Below are experts of layer 10 (counted from 0) of a mixture-of-experts language model. Rows are named up (a neuron's input weights, with its number) and show model dimensions 0-127. Each number is 200 + 20 x the weight over its row's rms, rounded and kept within 0 to 999.
Before each expert's rows: a language model's description of what the expert responds to. This comes from a sample of Wikipedia text that the model never trained on.

# expert 24
"the", "a", nationality adjectives and attribute nouns after commas or prepositions, such as Lithuanian, outdoor, water, German.
up2,177,213,190,203,246,186,186,192,187,217,214,189,220,208,241,170,188,232,219,223,204,190,183,223,211,198,221,166,198,207,186,227,208,227,181,200,178,181,181,209,164,208,149,176,215,213,197,210,178,224,167,204,214,207,194,169,203,148,189,186,196,172,195,182,207,214,173,191,210,220,222,226,225,220,191,223,217,177,168,185,215,184,189,211,219,198,204,229,196,195,182,216,209,188,190,191,200,188,231,154,213,200,211,219,186,213,211,205,182,219,178,191,228,194,242,197,226,204,218,231,203,224,186,166,200,221,225,173
up3,188,199,183,200,198,202,171,225,211,190,175,162,211,170,218,187,222,180,197,187,189,214,159,237,184,212,181,191,217,203,189,179,187,187,205,208,267,194,200,210,207,203,183,195,228,220,169,231,203,184,177,188,172,213,217,208,216,226,173,173,190,193,170,249,181,203,184,217,189,211,172,194,173,173,206,243,185,223,207,221,200,176,226,195,170,190,212,218,204,217,157,189,221,184,186,191,193,212,221,230,225,186,218,238,190,191,208,187,201,193,220,207,187,214,243,183,193,201,237,207,191,176,203,212,198,192,217,208
up4,223,182,184,231,202,218,179,192,186,211,183,196,182,210,179,220,210,220,230,212,199,182,196,198,193,183,210,205,229,199,208,219,171,180,201,192,226,235,234,183,214,169,164,190,221,175,179,192,174,198,221,209,182,214,212,196,229,177,177,221,201,219,226,169,217,180,214,191,186,187,204,242,195,167,186,191,192,200,230,200,195,193,201,198,214,192,203,247,216,175,188,219,213,153,209,243,234,194,178,220,204,211,192,190,156,200,196,217,193,208,208,178,162,205,257,187,180,174,202,184,217,185,207,174,222,226,192,200

# expert 3
Word pieces in technical engine and aircraft specs and etymology tables, such as hp, fitted, train, and the h of (human) or *h₂e.
up0,199,209,173,203,156,197,205,147,177,200,188,215,209,227,220,221,163,202,230,221,183,185,199,208,199,194,200,164,187,236,200,208,200,237,160,207,163,167,201,195,195,266,194,187,224,210,183,208,163,202,214,200,194,207,184,224,188,227,235,202,206,206,177,164,220,217,214,183,181,212,191,189,193,208,221,202,168,202,176,189,227,182,198,220,229,190,176,185,182,171,191,186,208,191,183,214,198,200,168,201,235,196,200,203,217,203,172,198,212,207,207,223,197,229,214,183,231,230,187,190,195,201,179,183,220,233,210,201
up1,197,198,186,226,245,215,186,199,177,203,209,213,201,214,222,221,193,246,181,178,203,244,223,219,185,187,191,211,210,201,200,234,237,217,225,192,209,189,171,218,158,222,222,224,216,189,204,195,212,226,162,197,159,214,190,214,203,187,180,159,188,228,169,227,195,180,193,174,174,191,211,194,168,185,222,185,192,229,184,196,169,195,215,228,231,206,180,198,212,185,178,209,221,197,195,203,205,170,194,236,222,188,172,208,182,212,185,160,197,190,180,211,191,191,211,207,167,204,190,202,151,202,195,192,204,180,212,187
up2,212,196,184,185,198,165,163,172,192,211,174,209,178,243,208,174,209,154,219,219,186,210,192,199,190,197,212,207,193,226,223,181,200,205,202,181,204,231,242,222,207,217,179,165,187,196,194,193,220,206,178,177,231,209,202,217,180,203,196,254,186,214,187,191,180,206,221,184,178,214,219,195,191,199,204,258,200,215,212,172,223,184,178,222,182,188,191,213,235,233,168,188,189,195,200,233,215,201,212,223,218,221,225,200,206,193,219,193,213,196,177,227,181,168,182,199,211,182,201,168,167,211,186,235,178,230,197,189

# expert 5
Words inside phrases, mainly articles after verbs, participles like sent, placed, awarded, and word pieces such as her-b-aceus or cert-ific-ates.
up0,206,184,158,244,160,207,211,202,208,201,200,225,162,213,168,186,173,204,206,211,210,185,191,197,191,194,234,205,219,226,209,214,196,215,198,197,172,213,193,220,216,193,217,191,239,221,197,190,213,197,236,165,201,187,200,202,197,202,161,158,185,203,216,175,197,199,197,208,196,189,188,176,194,205,170,208,167,201,169,187,166,232,205,236,210,218,182,214,201,209,181,218,195,225,173,186,220,202,166,211,240,217,166,228,187,165,194,229,233,192,166,196,227,189,189,170,225,208,222,197,220,191,180,182,200,232,197,197
up1,187,197,232,226,191,187,218,184,193,183,210,220,215,178,207,206,195,185,181,196,188,208,171,173,163,206,163,209,213,201,229,193,149,195,243,225,195,190,197,222,187,191,190,209,221,244,179,207,208,180,215,201,193,167,241,180,166,175,174,206,232,228,195,201,203,183,233,212,219,204,181,221,226,235,197,189,198,191,215,196,220,237,229,213,197,180,195,185,200,203,194,243,219,162,193,217,172,212,186,181,225,175,206,227,214,212,214,201,191,197,175,190,187,193,182,198,211,180,206,207,186,260,188,227,205,198,209,195
up2,178,231,195,169,197,185,189,210,195,193,198,169,194,188,212,205,180,174,226,202,223,223,178,189,227,211,182,230,169,211,192,196,193,218,178,208,224,232,246,206,205,211,230,221,155,232,209,166,206,178,178,179,202,217,207,183,171,212,206,201,189,196,192,176,198,189,214,240,195,184,162,186,212,171,188,200,200,199,211,165,219,170,207,185,214,233,237,225,207,235,240,223,185,182,229,206,191,235,194,226,196,194,203,215,213,192,204,209,190,164,192,180,233,195,190,199,177,180,228,195,220,160,203,196,197,201,189,220

# expert 15
Table pipes at line starts, leading the, and unit or body names like Brigade, Office, Secretary, Operation, Plan, in lists and tables.
up4,196,218,194,220,206,181,203,228,188,211,206,215,192,188,232,187,175,199,182,231,198,208,218,225,188,187,207,172,226,219,191,203,208,231,207,195,218,187,196,208,197,195,190,221,188,226,208,222,225,208,174,176,213,184,178,195,189,173,171,212,245,219,187,211,174,188,205,200,167,203,194,206,226,223,221,192,188,201,200,190,194,179,223,225,184,181,199,209,196,197,189,155,199,166,200,201,224,253,181,198,189,196,228,227,166,226,214,203,188,159,179,174,175,210,228,138,230,176,193,201,187,206,202,217,175,207,216,145
up5,214,177,215,209,231,171,250,199,207,207,215,178,194,189,230,193,200,188,184,185,219,196,163,179,215,231,184,213,228,242,213,220,180,188,202,186,201,159,181,216,211,179,187,211,201,153,219,187,197,163,208,231,227,202,206,165,195,150,205,204,169,205,193,192,151,202,192,176,221,220,217,190,166,203,222,207,174,223,222,228,191,197,206,198,203,173,216,203,193,231,215,173,211,186,183,230,172,206,188,196,197,185,215,212,210,211,196,243,199,191,170,230,219,205,218,186,218,204,175,206,179,209,212,211,204,199,194,187
up6,224,214,202,208,192,200,203,202,217,199,169,211,213,244,228,202,175,194,190,156,196,208,208,200,219,197,187,173,194,203,179,190,217,209,230,158,232,178,185,233,213,201,213,189,240,222,176,197,180,184,187,167,222,160,213,196,169,229,187,177,248,185,191,214,218,194,199,193,145,215,201,212,188,229,173,206,195,208,232,159,222,226,162,213,207,188,216,229,202,201,194,206,195,183,224,192,219,213,177,190,185,181,203,224,234,190,175,189,209,200,186,207,181,182,227,172,211,217,181,204,195,224,206,191,213,189,172,197

# expert 25
Common nouns after the, a, more or other, often about amounts or places: income, budget, percent, city, reason, benefit, plus there.
up0,194,234,189,196,205,205,206,194,201,165,216,238,215,221,188,212,229,225,241,189,200,189,175,202,179,206,179,219,204,191,229,197,194,218,213,178,176,162,181,189,216,192,209,175,191,226,194,185,202,235,230,236,196,214,185,199,200,183,179,194,192,192,216,197,176,235,192,183,176,191,180,218,240,192,203,179,174,213,191,226,180,190,191,144,219,222,189,202,224,209,207,216,205,205,186,210,193,206,188,211,159,232,190,180,216,152,184,208,170,226,214,204,198,224,187,230,217,205,225,224,158,236,208,175,222,195,189,195
up1,183,198,207,202,219,184,188,174,212,207,156,190,180,207,180,204,189,169,154,185,206,162,171,180,235,236,209,187,221,211,191,213,220,174,193,161,212,211,194,202,214,177,204,185,203,199,196,221,176,167,206,200,155,209,232,197,185,205,227,237,190,212,173,202,186,192,225,240,198,211,191,183,184,202,195,221,234,183,206,235,224,220,196,211,201,218,198,223,194,216,205,218,209,200,160,194,173,193,248,188,173,190,173,185,207,192,216,200,168,195,213,208,190,193,213,214,217,169,220,190,222,204,179,198,246,174,178,217
up2,227,171,185,179,221,201,200,191,153,227,189,209,198,184,195,190,199,210,203,230,224,232,182,190,195,215,214,201,223,215,205,176,243,166,184,186,215,183,215,206,185,186,211,179,230,189,175,210,171,191,186,173,205,187,184,197,194,220,205,208,211,226,208,250,213,185,207,229,170,205,169,162,199,196,204,207,185,205,239,221,225,222,221,239,182,144,203,196,216,198,198,201,172,207,188,184,218,178,190,225,192,196,192,223,216,199,218,223,209,222,196,187,214,224,195,183,204,183,179,188,221,178,169,167,227,197,154,203

# expert 63
Nouns after the, a, or a possessive, naming groups or works, such as team, club, album, song, season, family.
up1,190,191,218,215,183,229,185,185,159,180,230,217,222,213,238,224,207,249,187,186,221,205,185,218,217,180,190,202,221,183,196,179,207,201,183,226,232,176,192,194,219,230,135,199,217,206,204,209,201,176,225,186,183,202,193,206,220,194,199,216,170,185,201,181,220,229,215,217,220,203,189,207,173,205,195,193,199,202,164,226,199,186,225,192,195,210,156,215,133,210,205,183,216,224,213,229,196,196,188,203,184,211,212,197,223,174,188,202,208,175,185,193,247,190,200,151,180,195,199,226,212,191,208,185,198,195,188,201
up2,210,182,217,217,204,175,177,184,201,218,188,212,215,196,224,195,210,199,186,191,203,167,206,164,176,214,222,199,186,207,186,231,208,200,202,208,238,153,200,216,189,181,209,191,193,241,210,215,194,178,179,193,208,216,197,185,234,234,218,197,210,197,218,218,165,211,166,212,157,171,221,200,184,194,212,227,202,250,209,158,173,180,244,165,216,182,166,185,206,206,170,217,193,218,208,210,191,214,179,185,172,226,188,190,184,174,199,177,182,182,189,236,216,180,202,198,201,236,216,213,180,206,186,216,172,212,205,223
up3,202,191,187,221,183,213,227,176,198,178,233,185,207,214,192,223,191,220,212,220,161,199,201,182,177,175,183,193,156,205,223,187,181,224,181,165,188,202,190,189,210,226,197,211,207,185,215,213,222,211,206,158,209,187,143,158,197,239,182,210,189,195,176,205,192,222,218,217,174,189,211,191,219,185,204,170,191,195,194,194,185,213,217,177,211,178,219,211,200,244,217,212,243,211,184,176,164,213,187,223,236,207,195,207,225,212,230,180,222,174,176,213,191,232,215,222,223,212,180,191,202,200,215,159,186,188,214,194